{
  "n_layer": 11,
  "d_model": 256,
  "d_shared_expert": 0,
  "activation": "swiglu",
  "moe_layers": [1, 2, 3, 4, 5, 6, 7, 8, 9, 10],
  "n_groups": 8,
  "init_std_router": 0.0113,
  "norm": "rmsnorm",
  "beta1": 0.95,
  "beta2": 0.95,
  "seq_len": 1024,
  "train_tokens": 411600000
}
Below are experts of layer 3 (counted from 0) of a mixture-of-experts language model. Rows are named router (the router's row for the expert), down (a neuron's output weights, with its number) and show model dimensions 0-255. Each number is 200 + 20 x the weight over its row's rms, rounded and kept within 0 to 999.
After each expert's rows: a language model's description of what the expert responds to. This comes from a sample of Wikipedia text that the model never trained on.

# expert 13
router,189,201,177,233,150,213,191,207,203,202,211,192,196,210,195,199,206,209,227,237,200,234,204,195,204,186,214,199,203,179,260,204,177,195,168,213,197,199,229,198,219,191,174,204,184,202,225,186,237,201,178,200,212,203,161,217,202,235,167,203,213,195,189,212,208,191,219,197,197,207,175,192,237,208,178,201,153,140,225,208,213,213,202,180,181,178,210,230,216,219,214,195,200,199,183,222,198,213,188,170,217,170,229,157,210,175,170,190,210,184,201,180,220,209,186,194,210,220,189,196,192,201,182,183,196,211,193,185,231,225,220,206,208,166,204,229,211,178,181,194,230,216,187,208,203,210,193,193,185,115,176,185,209,175,201,205,196,184,183,207,188,191,238,187,216,234,211,185,229,177,194,193,163,200,254,194,187,212,201,191,187,202,188,196,197,199,206,196,208,246,222,176,204,248,180,201,179,212,215,190,205,214,184,211,215,211,183,188,203,209,185,209,194,185,186,205,207,210,189,203,211,191,210,225,202,194,211,136,197,218,201,216,221,189,215,202,191,201,232,205,214,205,163,185,214,192,214,181,284,213,200,190,187,187,220,200
down0,211,192,214,199,172,222,202,199,198,191,175,205,230,207,166,223,201,210,184,184,214,173,177,233,192,213,184,214,197,222,196,184,182,197,184,201,235,201,199,201,219,221,156,194,215,183,185,225,200,194,190,215,236,193,222,244,171,204,219,165,188,216,187,184,206,222,205,186,230,203,197,184,159,207,233,164,221,208,187,215,200,195,220,158,204,213,221,225,201,213,201,229,233,217,166,188,218,187,214,207,208,190,163,203,211,246,204,205,220,199,214,222,171,177,217,174,222,199,208,209,188,199,206,228,199,202,217,192,232,187,192,227,227,198,193,189,191,190,187,217,212,181,185,202,209,191,186,180,230,234,187,181,203,244,217,213,178,193,196,220,201,217,184,199,162,168,233,204,177,213,233,195,174,179,158,210,210,207,175,204,201,218,220,180,223,221,225,190,182,175,227,196,209,216,202,174,179,163,195,215,202,209,221,169,185,226,222,203,241,212,175,218,206,240,195,201,215,173,198,173,218,208,219,176,190,196,227,238,156,202,211,210,223,206,180,174,203,232,154,184,205,189,213,207,169,226,225,226,200,210,220,203,232,162,188,169
It responds to: Table header and award words. Capitalized header words in tables of elections, sports stats and awards, e.g. Votes, Candidate, Year, Player, Won, plus inner pieces of proper names.

# expert 4
router,222,188,195,230,179,181,220,189,170,231,202,190,198,194,189,209,202,211,227,194,182,211,187,186,236,225,219,201,179,199,213,211,205,204,205,217,197,187,169,204,165,195,177,246,183,212,193,178,185,224,180,202,213,210,189,194,201,198,171,205,196,168,228,200,193,199,195,197,187,171,199,167,152,159,208,182,178,167,179,225,200,231,239,204,222,255,199,257,211,215,210,188,172,225,222,208,180,190,196,213,205,172,238,231,201,238,219,212,192,196,219,188,205,185,224,218,230,203,217,224,192,211,192,182,200,207,199,184,198,208,209,227,212,184,183,217,145,198,195,190,198,188,204,197,177,212,187,210,186,166,207,234,209,203,135,194,196,237,206,217,208,202,185,194,200,176,202,157,189,202,197,209,244,193,228,197,202,210,187,249,187,158,192,195,184,206,210,180,187,194,191,198,160,175,206,172,216,222,212,201,178,209,224,203,190,203,201,186,210,208,217,186,232,197,214,220,181,186,240,210,199,185,192,247,171,190,185,182,215,214,195,219,241,213,190,216,199,226,235,206,170,157,193,186,190,168,221,179,202,206,188,196,202,196,221,205
down0,177,179,227,170,204,184,211,212,219,186,224,181,166,191,181,196,168,184,217,186,220,188,197,200,182,239,224,180,245,192,218,209,195,222,233,217,189,217,202,179,261,228,208,203,222,194,205,199,200,191,205,195,208,209,222,240,203,203,196,220,242,210,216,210,233,212,226,238,197,173,207,170,197,224,237,233,240,222,206,211,194,187,201,211,191,197,176,215,208,188,182,195,221,223,239,168,208,233,211,173,198,202,226,203,166,179,189,175,169,198,202,191,230,209,211,162,213,196,212,212,236,183,244,203,233,180,239,193,218,211,186,193,231,184,214,169,197,202,193,224,235,191,160,165,220,224,201,194,201,197,192,222,188,245,176,180,210,188,192,205,220,194,187,207,196,189,193,200,173,217,187,198,203,204,212,195,191,230,193,204,210,214,208,192,216,189,220,180,198,174,191,220,204,171,203,237,208,180,173,187,233,226,171,232,218,204,214,182,193,201,195,204,244,207,207,165,192,224,194,222,201,214,191,198,202,197,214,191,183,239,193,205,190,191,215,201,192,197,191,162,226,175,201,216,191,226,171,229,212,147,227,189,207,180,188,209
It responds to: Numerals in tables/dates. Digit tokens and bare spaces in numeric contexts such as table cells, dates, ages, scores and coordinates, e.g. "| 1 |", "aged 60", "3–6".

# expert 9
router,175,178,183,194,197,219,203,197,221,238,243,191,184,201,203,206,191,253,188,221,198,218,221,236,223,237,220,226,201,246,247,225,210,213,187,175,181,189,192,217,247,215,199,213,202,191,215,168,206,225,192,195,201,200,187,194,172,216,179,199,193,196,198,207,198,216,194,204,167,232,174,177,221,189,199,177,191,177,169,191,210,192,200,205,163,200,199,217,192,204,198,181,182,207,203,222,179,222,228,178,187,193,206,197,196,246,191,211,195,167,160,216,188,248,187,214,217,193,202,178,167,187,205,203,187,211,203,250,194,189,158,181,212,139,241,224,179,158,186,195,190,192,225,212,220,193,200,192,215,201,206,164,206,179,205,217,176,206,184,180,172,214,215,219,202,206,206,191,204,215,209,195,174,228,220,188,191,220,172,200,236,174,193,201,194,256,201,202,177,226,230,184,196,209,188,191,188,197,203,177,193,201,188,200,193,204,180,187,190,212,198,194,209,196,197,241,201,193,210,228,203,188,231,208,146,170,237,185,200,195,163,206,232,188,168,228,201,203,216,201,219,205,190,229,165,204,216,226,210,192,189,227,214,202,209,194
down0,170,204,202,213,207,215,213,223,197,244,188,227,221,213,188,187,224,232,208,210,233,178,234,202,200,213,182,196,217,195,216,185,187,169,184,188,189,186,176,186,173,208,216,213,176,209,216,201,215,159,233,219,193,190,178,209,193,203,192,214,165,214,186,215,188,215,174,189,189,172,196,156,195,185,198,219,201,184,173,206,222,207,208,201,218,193,226,204,208,216,198,149,192,207,245,171,194,195,201,165,208,208,140,235,191,211,168,173,183,241,200,168,214,179,206,194,204,222,208,245,159,205,203,182,212,229,220,189,219,178,175,217,174,201,207,188,203,183,194,188,200,188,175,182,192,226,200,190,200,186,198,191,207,176,216,208,211,214,187,172,191,216,200,215,176,201,184,208,166,218,186,204,205,230,201,192,191,193,215,202,200,198,216,236,220,199,183,199,224,202,201,213,177,198,230,198,182,238,178,196,214,151,227,190,193,185,184,217,189,193,204,225,221,200,165,201,216,232,211,163,189,198,186,161,177,214,196,163,208,197,194,253,229,225,150,184,212,219,190,176,197,197,188,242,214,227,217,209,165,226,209,168,190,169,224,217
It responds to: Geographic and national name words. Capitalized name words in proper names, e.g. New, United, South, American, World, often before States, York or War.

# expert 10
router,157,170,206,213,189,201,188,199,208,223,204,192,208,169,192,220,206,205,206,181,198,187,198,214,193,218,206,209,196,229,222,197,207,188,194,201,204,200,168,220,206,202,201,206,198,190,194,188,194,224,143,192,182,206,182,193,209,181,205,220,164,193,187,200,201,181,232,180,153,192,185,224,162,235,193,160,190,193,243,241,171,249,186,204,226,184,171,222,191,196,200,183,211,226,218,208,198,183,222,205,212,168,247,189,223,231,176,222,198,189,192,188,190,190,233,208,176,199,194,228,192,179,187,212,201,214,215,207,204,198,188,189,158,204,243,187,217,187,208,168,223,213,215,201,226,196,202,215,193,184,217,183,200,195,210,189,232,219,201,182,198,197,214,176,146,189,190,175,177,205,214,186,199,215,177,186,206,205,195,188,178,196,162,208,189,224,207,193,226,230,196,167,179,219,226,218,221,194,196,200,214,247,227,199,172,160,188,203,191,207,189,196,260,202,152,257,202,238,231,218,190,187,158,222,175,225,199,163,208,185,208,201,193,220,182,200,188,213,216,176,183,200,188,235,192,196,226,220,213,207,208,196,181,213,186,204
down0,216,203,218,211,176,207,186,186,199,171,211,231,183,198,204,190,214,194,187,184,203,216,247,221,208,164,230,200,252,218,190,214,229,203,211,208,192,187,202,219,223,179,201,211,209,197,267,194,177,180,193,207,185,223,196,201,175,220,194,202,215,188,222,176,196,208,189,155,151,200,182,187,220,166,211,194,197,201,192,232,222,166,200,194,209,229,216,200,200,215,205,191,210,196,210,230,224,207,221,217,157,188,202,183,185,240,214,184,188,189,186,203,208,180,170,171,205,210,209,191,201,185,193,201,170,181,187,204,168,210,177,213,192,220,227,182,208,214,161,192,190,215,228,203,173,195,183,200,166,236,198,162,169,161,238,192,179,159,204,191,206,232,208,190,183,216,209,195,204,214,247,184,207,214,194,200,226,187,148,215,173,218,215,194,200,205,188,220,188,172,241,195,234,193,198,193,222,193,189,207,198,212,193,172,181,231,229,203,228,217,182,217,194,208,221,241,230,190,193,202,184,215,197,190,156,181,227,214,212,180,212,220,215,197,227,225,214,194,164,236,191,189,223,229,215,200,203,193,219,175,205,213,201,181,169,181
It responds to: Digits in numbers. Digit tokens inside numbers in tables, scores, dates, statistics and ISBNs, such as 4, 8, 00, 215, 160.

# expert 33
router,233,165,182,193,203,210,224,189,164,249,205,186,215,199,195,258,184,211,197,185,199,199,193,198,204,193,201,200,198,229,177,185,181,215,197,186,192,185,176,165,226,207,222,206,195,191,216,178,174,212,210,203,162,178,174,205,204,199,208,214,184,186,202,201,236,190,212,192,180,149,184,207,177,192,228,186,190,226,165,199,194,182,228,222,155,198,140,193,193,223,216,196,172,190,194,144,182,206,207,219,205,210,212,208,220,188,225,205,199,203,212,217,201,204,210,227,198,168,188,194,203,193,203,188,240,232,199,221,199,196,208,212,167,200,202,210,214,199,198,181,192,197,192,212,216,201,194,174,227,192,172,212,168,195,174,183,202,215,212,214,213,176,219,237,204,181,207,195,177,234,176,201,238,162,208,197,204,193,202,175,229,183,193,210,170,216,208,216,214,220,202,225,200,183,216,195,221,192,191,194,193,204,194,208,172,196,200,180,186,212,191,259,228,206,149,266,189,206,236,199,208,210,209,213,179,193,208,204,227,168,193,226,186,214,194,161,193,221,176,187,183,224,207,240,173,220,202,182,191,201,163,236,194,234,204,182
down0,198,216,189,214,199,211,213,201,163,220,191,224,156,183,169,160,199,212,184,222,235,221,193,224,189,200,189,187,161,220,198,169,193,213,210,199,232,206,210,203,194,219,185,230,173,217,225,226,218,192,237,178,218,191,201,204,189,178,212,241,192,216,234,171,211,191,201,187,196,165,204,232,180,187,220,191,205,197,212,232,197,201,211,206,207,214,210,231,196,200,189,167,197,221,163,223,173,216,178,214,222,197,210,191,176,196,203,217,195,205,223,212,174,248,186,183,197,203,169,161,200,210,185,178,185,197,218,202,196,188,188,160,225,240,186,182,200,201,184,203,216,217,190,192,200,153,220,202,198,205,184,211,215,181,218,178,191,198,212,235,228,208,226,213,185,185,206,172,213,200,193,195,211,190,212,198,168,229,194,201,215,170,228,216,202,144,198,206,257,225,184,204,182,215,179,220,183,197,178,185,220,176,230,219,191,189,184,198,156,248,170,194,208,200,173,158,208,223,218,190,215,199,186,223,194,215,222,182,187,177,188,206,202,197,189,181,237,217,201,199,209,169,183,191,207,161,183,173,199,204,236,192,221,212,243,224
It responds to: Word-initial capital letters. Single initial letters, often capitals, that start a word split into pieces, usually after a line break, e.g. S-econd, Ch-attanooga, R-AM.

# expert 3
router,184,192,180,179,186,195,191,215,187,200,205,206,198,208,195,197,221,195,195,229,188,197,199,160,225,233,272,199,211,232,212,174,220,194,200,192,196,185,233,168,190,202,195,207,189,206,210,196,192,193,206,195,212,192,161,233,193,207,203,220,203,203,211,202,211,238,238,190,210,190,176,221,217,207,216,195,168,194,195,203,185,220,193,199,186,229,162,233,187,203,217,209,187,217,214,215,205,206,211,196,213,206,211,185,262,200,146,239,205,191,224,197,196,191,239,219,195,232,224,221,213,192,174,183,210,226,195,211,194,211,156,227,184,148,184,211,151,216,193,190,213,193,233,202,211,185,203,188,201,145,184,178,238,164,211,202,217,217,198,221,192,179,182,179,159,195,171,200,161,200,194,189,196,224,186,190,182,204,200,187,151,228,142,190,208,214,195,209,156,181,189,201,169,193,205,251,199,211,207,197,233,187,204,195,204,190,178,203,189,206,207,194,223,190,206,185,206,223,188,216,206,204,215,207,213,207,213,185,208,185,237,181,186,199,195,182,190,188,196,239,171,163,212,195,195,187,193,193,189,202,165,213,175,187,223,221
down0,180,175,232,193,216,207,230,154,191,223,269,184,198,181,205,196,215,193,219,196,197,226,208,169,202,189,188,195,188,182,231,162,229,206,189,178,177,189,179,187,195,211,221,200,195,204,199,209,223,210,218,207,164,185,237,214,196,164,195,167,169,211,228,185,212,204,163,205,203,199,183,229,257,163,186,205,243,216,200,192,166,178,185,174,203,197,177,204,221,153,161,203,218,218,200,192,209,209,198,173,190,205,197,213,191,184,187,171,221,254,189,190,209,218,179,205,188,203,208,230,186,200,202,202,195,212,223,207,194,208,202,216,194,196,193,195,208,186,177,176,193,237,228,227,208,184,185,205,217,213,147,203,219,226,204,206,164,180,170,176,187,220,215,195,202,180,226,195,166,202,218,178,211,184,220,202,212,226,183,235,238,213,211,173,183,204,209,196,220,211,209,236,224,195,184,217,227,192,224,208,169,191,175,191,199,186,224,202,161,189,190,217,195,192,168,204,177,206,206,203,179,227,214,212,192,216,220,209,196,163,194,185,189,185,199,206,133,203,241,212,185,195,230,208,181,204,193,202,184,198,206,210,220,191,200,200
It responds to: Main verbs after subjects. Past-tense and base verbs following a subject or auxiliary in narrative prose, such as won, became, received, used, decided, lived.

# expert 35
router,183,178,201,207,186,200,195,221,178,203,214,210,179,206,200,208,213,229,188,178,167,178,182,155,212,203,207,222,166,227,190,192,210,225,187,203,187,184,179,197,173,223,185,241,214,200,200,187,220,192,216,233,181,201,202,222,188,197,175,193,192,189,148,200,177,191,178,212,224,200,159,201,164,202,196,197,174,175,221,195,218,176,210,175,243,139,204,197,172,250,237,191,202,206,201,181,177,209,216,216,194,189,210,211,202,187,196,159,214,203,181,188,192,194,208,230,217,185,216,202,191,194,197,175,215,204,224,210,233,212,169,177,198,202,194,181,226,201,179,178,199,193,188,187,209,188,206,183,246,176,178,238,215,193,209,182,218,186,206,180,204,179,217,184,193,214,185,209,220,208,175,206,194,158,174,198,199,198,206,233,191,186,205,182,183,182,225,194,231,186,211,207,203,180,183,238,188,203,213,216,227,185,182,222,188,174,207,207,194,195,208,215,185,211,133,241,182,185,234,172,183,221,180,209,183,217,216,201,206,210,177,225,165,220,177,232,200,180,200,215,162,167,179,175,176,187,249,199,189,247,188,192,195,181,203,215
down0,229,191,205,192,213,212,207,187,200,191,178,191,207,216,176,171,159,193,192,186,225,235,176,218,211,155,215,192,195,181,190,202,207,199,196,187,181,169,241,182,196,195,182,165,233,194,207,262,205,215,223,236,196,243,210,185,188,218,165,223,224,190,202,201,226,217,206,189,192,196,147,204,214,185,195,209,195,213,191,202,195,217,181,204,185,211,237,227,220,202,196,206,185,209,171,176,202,177,178,228,194,189,225,226,186,221,211,198,190,200,191,199,199,166,212,202,206,199,214,170,180,187,212,172,170,221,178,192,204,217,185,197,177,178,213,223,258,194,209,199,209,208,173,176,219,179,186,218,199,188,197,188,213,201,192,177,243,227,197,179,201,181,188,209,199,231,216,214,201,193,174,206,204,157,250,227,195,218,234,219,231,207,178,224,201,203,217,215,192,182,212,212,179,183,147,211,217,214,187,189,181,228,202,164,208,163,219,231,186,210,196,213,222,192,239,169,182,181,212,171,170,192,221,206,210,207,224,191,194,193,156,199,226,220,203,223,222,166,172,215,215,206,202,169,207,195,223,197,203,178,194,216,183,182,217,171
It responds to: Mid-word consonant pieces. Short consonant pieces inside foreign or rare words and names, such as g, ph, č, z, ob, e.g. amphibious, Mongolia, Albrecht.

# expert 11
router,219,196,182,263,200,206,225,183,203,186,204,197,221,194,191,238,146,188,205,201,191,208,238,188,199,193,187,192,199,198,224,201,163,226,181,201,250,186,220,181,146,197,183,214,190,179,225,236,215,179,202,207,212,196,215,189,191,198,210,184,205,223,201,198,204,180,189,182,197,179,197,209,182,168,223,191,209,209,241,189,202,226,189,197,170,213,194,178,199,172,179,210,204,208,243,172,191,200,225,174,230,169,220,225,228,186,168,209,217,201,246,201,196,206,213,195,205,177,212,228,222,179,195,213,214,256,213,210,207,222,219,218,179,205,187,205,200,206,204,193,204,165,194,194,199,215,235,212,194,157,229,191,183,198,182,211,230,209,170,230,209,177,181,199,205,173,213,187,186,213,203,185,190,198,232,187,205,224,196,188,190,213,196,203,214,201,204,220,202,233,197,199,217,211,213,231,222,208,208,213,244,233,250,222,199,170,173,207,244,221,154,173,207,170,226,204,199,191,189,179,194,193,209,201,204,187,207,188,194,199,217,228,172,182,219,178,196,237,262,204,225,200,195,173,203,218,220,183,195,222,196,227,198,209,201,205
down0,194,233,208,222,177,213,195,177,238,183,178,156,235,213,182,184,171,213,187,211,226,173,208,185,204,203,208,225,214,172,217,196,194,203,194,221,191,163,165,206,191,219,202,204,185,226,218,191,219,179,234,202,209,211,201,212,185,218,220,189,233,179,170,184,228,182,169,186,187,199,205,195,226,182,203,202,205,206,206,188,213,202,189,193,214,183,175,212,203,196,200,212,213,168,187,184,217,229,222,210,225,201,211,197,191,192,235,205,197,156,204,207,206,191,210,197,175,194,205,202,174,208,223,235,228,203,219,196,141,182,187,226,207,208,215,203,170,175,215,209,193,185,216,162,200,181,225,151,232,184,194,187,169,206,195,190,202,157,213,199,217,232,188,234,222,233,209,220,185,164,198,249,176,229,208,201,193,186,236,220,211,205,236,204,218,196,208,259,205,211,172,211,194,186,225,188,201,177,220,195,210,205,223,198,192,213,194,163,168,195,187,191,182,229,188,217,190,192,188,222,246,206,197,150,174,197,219,186,214,205,192,209,196,197,178,256,223,178,194,173,216,188,219,193,213,219,207,200,171,208,189,197,156,175,213,202
It responds to: Word-final suffixes. Suffix pieces ending a word split into tokens, such as ing, ation, ated, s, er, often in headings or prose, e.g. bomb-ing, promot-ions.

# expert 20
router,220,193,155,179,196,207,208,176,184,192,213,208,178,189,187,208,201,217,207,195,201,210,222,190,192,207,223,198,198,206,246,177,185,203,200,169,205,208,185,191,181,203,242,204,191,184,182,172,185,194,220,236,152,190,199,205,174,212,201,198,213,223,161,201,159,210,167,204,205,189,196,149,186,208,230,196,189,177,260,218,203,197,213,200,197,193,194,176,195,231,188,185,193,210,218,215,223,208,205,205,208,199,211,234,255,243,185,225,200,176,192,179,225,199,195,219,209,215,200,187,192,204,184,213,176,145,204,199,180,195,195,215,181,194,223,201,222,167,223,198,235,164,193,204,181,195,183,197,211,198,211,174,199,210,179,200,212,177,185,197,182,199,178,203,206,201,167,174,156,186,175,187,219,200,216,178,203,192,191,224,175,217,190,182,197,245,226,207,172,264,232,198,218,251,211,206,173,195,217,206,196,187,191,192,154,225,199,210,225,200,192,179,205,216,221,192,183,205,181,181,232,182,228,210,188,227,194,171,225,180,202,193,188,211,249,175,165,241,202,191,206,174,178,210,204,191,204,233,197,191,195,193,210,196,193,226
down0,219,217,194,200,174,219,230,205,209,196,198,203,201,227,202,209,187,175,239,222,179,189,198,198,195,199,236,201,260,195,188,169,234,167,186,196,233,210,173,165,202,205,205,188,186,187,219,205,215,176,207,223,184,183,208,235,219,220,191,200,196,203,187,206,186,189,209,204,192,211,195,221,212,195,207,201,204,195,188,188,220,174,196,227,167,189,224,181,216,206,187,176,177,183,176,205,204,181,187,200,205,187,189,171,193,180,193,203,200,218,224,193,234,225,206,213,235,207,195,211,213,182,231,202,199,186,213,200,174,219,225,220,206,204,170,183,217,224,209,190,224,206,219,184,182,181,217,190,209,170,262,237,184,197,188,169,210,193,214,209,228,220,207,188,167,225,226,195,226,173,206,178,193,213,160,148,160,204,223,246,199,248,183,173,213,222,226,211,227,214,209,193,217,242,214,195,241,191,184,224,218,226,180,190,193,193,231,190,218,223,192,179,199,180,199,172,187,191,168,197,218,178,199,185,212,191,197,218,228,181,151,190,222,194,163,220,230,229,176,219,202,215,203,205,168,232,207,165,188,204,185,185,201,222,220,203
It responds to: Commas after words. Commas, often fused to a word ending or year (s,, 1946,, history,), that end clauses and dates; occasionally year numbers in tables.

# expert 28
router,188,218,204,211,200,209,185,169,212,214,196,172,199,185,199,203,183,208,198,188,210,204,192,213,206,207,203,226,213,237,278,186,228,190,197,198,199,193,268,212,176,203,166,226,188,177,226,203,221,198,188,206,220,194,224,218,171,196,192,210,195,198,239,200,175,236,190,192,208,196,196,201,192,237,214,204,163,194,220,180,192,222,201,196,180,195,210,212,203,178,218,184,184,212,187,233,206,171,235,193,160,143,221,189,204,202,217,220,207,202,171,207,215,177,198,197,247,204,211,214,167,169,192,197,220,178,212,196,240,233,176,201,189,178,232,198,153,158,205,176,230,162,197,199,213,212,206,184,205,184,203,198,214,212,202,196,177,199,190,220,217,199,209,156,205,209,178,204,217,186,182,185,188,206,202,196,211,211,189,217,209,190,175,189,191,248,200,146,188,193,227,174,202,179,183,227,182,226,213,183,201,210,200,212,194,191,191,176,191,205,191,203,200,179,200,263,197,187,191,186,190,203,193,201,160,186,190,177,217,191,215,191,196,190,232,234,199,206,213,202,201,176,180,192,193,231,260,184,172,213,202,219,169,202,200,213
down0,194,223,219,200,192,159,232,196,154,199,185,221,177,174,194,179,196,206,231,193,234,202,201,229,211,209,202,203,253,198,228,179,185,213,208,207,199,194,216,231,186,226,176,208,186,195,193,193,205,190,204,195,217,207,205,221,158,189,214,201,215,170,194,193,164,191,178,203,189,232,191,215,221,177,186,219,228,168,241,232,177,213,208,177,228,189,226,212,168,224,203,206,193,198,225,231,242,169,153,206,192,201,196,201,185,195,188,169,205,225,202,213,210,191,221,200,204,205,213,211,205,200,203,179,185,212,168,194,209,225,174,194,181,173,207,232,173,163,192,183,220,180,213,171,199,217,164,196,204,202,207,205,214,187,192,196,188,177,199,187,181,175,221,150,203,195,190,204,155,221,218,232,219,226,196,218,195,192,236,200,192,197,207,190,217,199,193,191,173,202,187,217,197,179,213,216,155,191,154,187,160,216,183,146,167,178,196,165,247,201,215,172,210,178,167,191,199,190,175,175,191,207,214,192,211,181,173,188,193,212,213,186,197,184,192,176,163,204,213,214,180,219,198,206,192,230,230,225,181,196,210,218,218,232,213,200
It responds to: Word-final suffix pieces. Final pieces of multi-token words, often name or place endings like -ington, -burg, -ford, -son, -ian, plus -smith, -lay, -ever.

# expert 8
router,196,191,195,217,166,209,203,177,177,207,192,191,199,214,193,215,178,182,213,191,200,219,195,184,245,221,211,200,226,224,242,204,192,195,193,200,204,183,193,168,194,215,127,205,154,206,208,203,207,190,207,193,202,202,219,176,192,200,181,199,254,197,199,211,262,200,179,186,189,230,180,191,225,186,211,211,183,168,188,224,228,204,214,195,224,222,211,199,223,206,212,176,192,199,207,227,211,213,180,183,183,194,227,217,231,191,166,231,206,202,199,225,213,219,210,211,222,167,216,240,239,193,183,212,223,222,200,220,200,206,220,177,216,185,195,210,185,156,209,200,168,217,199,206,187,212,234,207,203,157,166,162,187,199,233,183,176,252,174,225,170,196,198,179,222,231,174,184,175,195,164,189,197,194,182,201,206,236,199,199,234,222,205,182,177,223,169,173,203,223,209,163,176,223,181,184,186,210,204,188,201,173,215,205,180,182,189,205,218,223,192,200,217,175,206,197,185,198,223,198,230,173,216,204,187,207,206,212,206,187,200,178,238,185,188,205,201,220,217,172,213,183,180,202,203,228,231,242,220,187,214,193,188,186,221,194
down0,212,198,210,191,154,236,218,220,184,177,172,208,198,181,246,192,225,207,187,217,190,227,194,170,212,196,207,222,197,199,186,200,191,190,189,152,181,197,186,215,202,201,184,178,207,213,195,203,187,219,200,198,203,198,209,196,236,233,172,173,219,183,191,185,197,192,185,199,223,186,197,196,194,157,199,175,221,187,180,207,163,175,187,183,227,171,202,206,205,193,234,169,226,184,236,229,215,178,206,232,206,192,230,172,212,189,170,204,177,217,216,173,205,205,178,198,187,224,205,203,197,208,173,222,213,206,217,215,216,173,196,178,216,232,227,202,199,212,210,236,210,208,234,206,216,188,179,242,209,244,216,193,196,210,205,234,204,225,189,188,212,203,174,199,203,175,200,216,190,209,176,207,176,179,215,209,142,183,182,168,205,180,209,206,233,178,191,171,205,166,214,170,196,208,212,181,236,224,180,187,175,204,209,174,203,165,193,199,242,182,206,170,216,192,199,208,168,163,188,188,174,204,207,217,205,196,199,223,242,217,185,219,223,222,194,244,218,140,188,184,192,198,206,202,219,233,220,215,179,226,178,186,219,209,218,218
It responds to: Abstract common nouns. Common nouns after an article or possessive, often before of or in, such as number, record, view, place, position, policies.

# expert 30
router,245,198,181,202,180,219,211,199,179,225,215,208,182,198,194,208,150,203,172,236,177,190,222,213,228,203,205,203,194,246,264,218,186,223,206,195,209,194,220,199,188,221,209,210,195,187,202,212,189,210,139,209,221,193,215,174,162,241,179,207,191,182,215,209,207,185,217,195,203,234,204,196,228,201,214,201,179,173,183,202,239,195,202,199,174,166,183,243,175,192,184,183,195,199,174,199,183,183,197,160,171,181,206,185,219,241,192,219,235,204,218,209,212,222,226,229,218,224,189,200,198,180,183,195,200,248,210,196,193,184,210,195,185,191,211,189,149,208,206,204,198,201,207,209,191,200,250,211,200,194,194,178,200,191,157,198,192,208,182,197,228,204,196,196,198,197,199,191,196,187,205,184,168,197,172,190,183,217,178,184,183,197,196,197,206,220,204,169,201,213,235,193,203,191,165,224,222,192,202,190,193,218,160,215,176,212,207,197,200,205,187,201,180,199,199,208,201,193,204,169,196,220,181,215,163,164,189,190,207,177,229,196,209,196,176,196,175,231,249,194,191,216,180,222,135,217,211,228,255,195,186,217,165,209,208,206
down0,189,187,225,217,210,195,182,211,194,217,192,178,231,227,185,227,221,232,179,164,192,182,208,232,185,169,195,172,209,152,194,193,179,230,198,162,178,173,177,179,203,220,194,189,187,185,212,243,210,203,207,213,228,161,192,186,219,264,201,167,239,195,237,191,214,203,169,202,197,214,156,212,207,175,195,172,197,193,182,187,202,223,194,203,225,164,228,184,164,203,194,181,212,183,193,195,224,187,215,207,212,211,197,206,189,181,203,218,232,193,245,222,195,183,170,192,201,199,187,230,176,204,193,204,217,213,210,178,221,196,185,183,217,167,199,207,209,225,171,193,175,179,194,195,223,228,196,215,222,190,228,204,188,208,219,186,199,190,228,220,236,197,216,181,231,213,224,218,208,223,190,219,241,172,227,175,196,217,194,211,193,201,227,198,192,198,241,169,197,201,211,232,191,196,187,243,175,222,209,168,189,194,167,210,202,201,218,202,207,190,192,175,173,198,192,206,171,201,211,194,210,182,210,183,222,209,236,189,208,190,178,191,200,182,183,174,200,213,194,222,209,166,199,232,240,201,184,235,159,183,189,227,183,198,194,228
It responds to: Descriptive adjectives. Adjectives before nouns, often after the or a, such as new, first, former, public, single, popular, regular.

# expert 34
router,198,208,193,219,209,216,195,187,156,231,197,184,212,210,204,212,210,259,195,193,219,202,209,181,220,192,203,223,188,213,191,203,214,200,204,187,176,185,199,195,189,185,154,209,201,208,263,174,204,192,200,197,158,192,188,230,196,228,211,221,181,218,165,212,181,160,195,190,186,204,195,180,190,213,203,200,170,176,167,201,177,192,231,218,198,210,174,202,191,247,211,194,146,203,244,182,193,203,208,203,160,209,200,182,204,211,233,207,198,181,214,185,206,198,197,223,231,175,218,180,183,200,176,186,224,144,199,213,200,191,186,227,226,150,182,221,202,159,199,191,206,166,224,210,214,206,198,195,229,222,175,204,214,223,178,212,176,207,202,228,169,182,191,192,195,179,207,198,197,200,194,195,219,188,216,205,200,217,191,169,189,171,188,215,197,273,204,207,169,194,213,193,181,187,193,178,204,245,209,177,211,208,188,214,206,213,177,218,209,210,201,224,206,197,200,206,191,211,227,219,209,199,208,207,192,166,214,197,217,213,174,215,253,194,180,177,207,225,189,182,180,191,191,160,196,208,245,248,181,196,176,200,221,192,199,211
down0,195,211,187,216,230,167,178,195,177,211,199,209,204,185,201,213,208,190,191,204,217,215,208,222,192,222,205,168,239,182,184,187,175,203,196,230,176,211,189,188,205,189,214,221,192,229,188,186,200,183,224,171,197,202,204,225,160,180,203,200,179,208,216,198,181,217,195,167,229,206,175,219,186,230,217,152,178,190,205,212,233,203,180,168,228,222,188,227,231,209,198,187,200,227,233,198,210,220,207,199,218,221,176,212,151,198,179,203,182,212,215,194,221,165,237,180,185,187,215,180,166,209,173,218,176,215,157,191,181,219,234,226,214,189,213,212,196,210,191,229,189,199,173,204,165,138,193,209,154,211,226,203,199,218,190,201,195,193,235,192,201,160,220,219,192,247,209,211,175,196,197,203,195,246,191,161,209,195,214,161,185,242,167,235,204,166,159,185,205,220,187,209,220,223,207,199,242,211,190,197,176,208,221,225,190,177,186,196,176,222,227,200,212,197,193,245,196,212,207,177,180,175,207,186,179,184,218,199,195,187,195,209,208,222,182,196,191,169,205,183,194,214,202,200,215,189,200,183,222,191,198,164,187,194,201,192
It responds to: Capital word starts. Single capitals or short capital pieces opening names and words, such as H, W, Ch, Q in Qatar, plus de, des.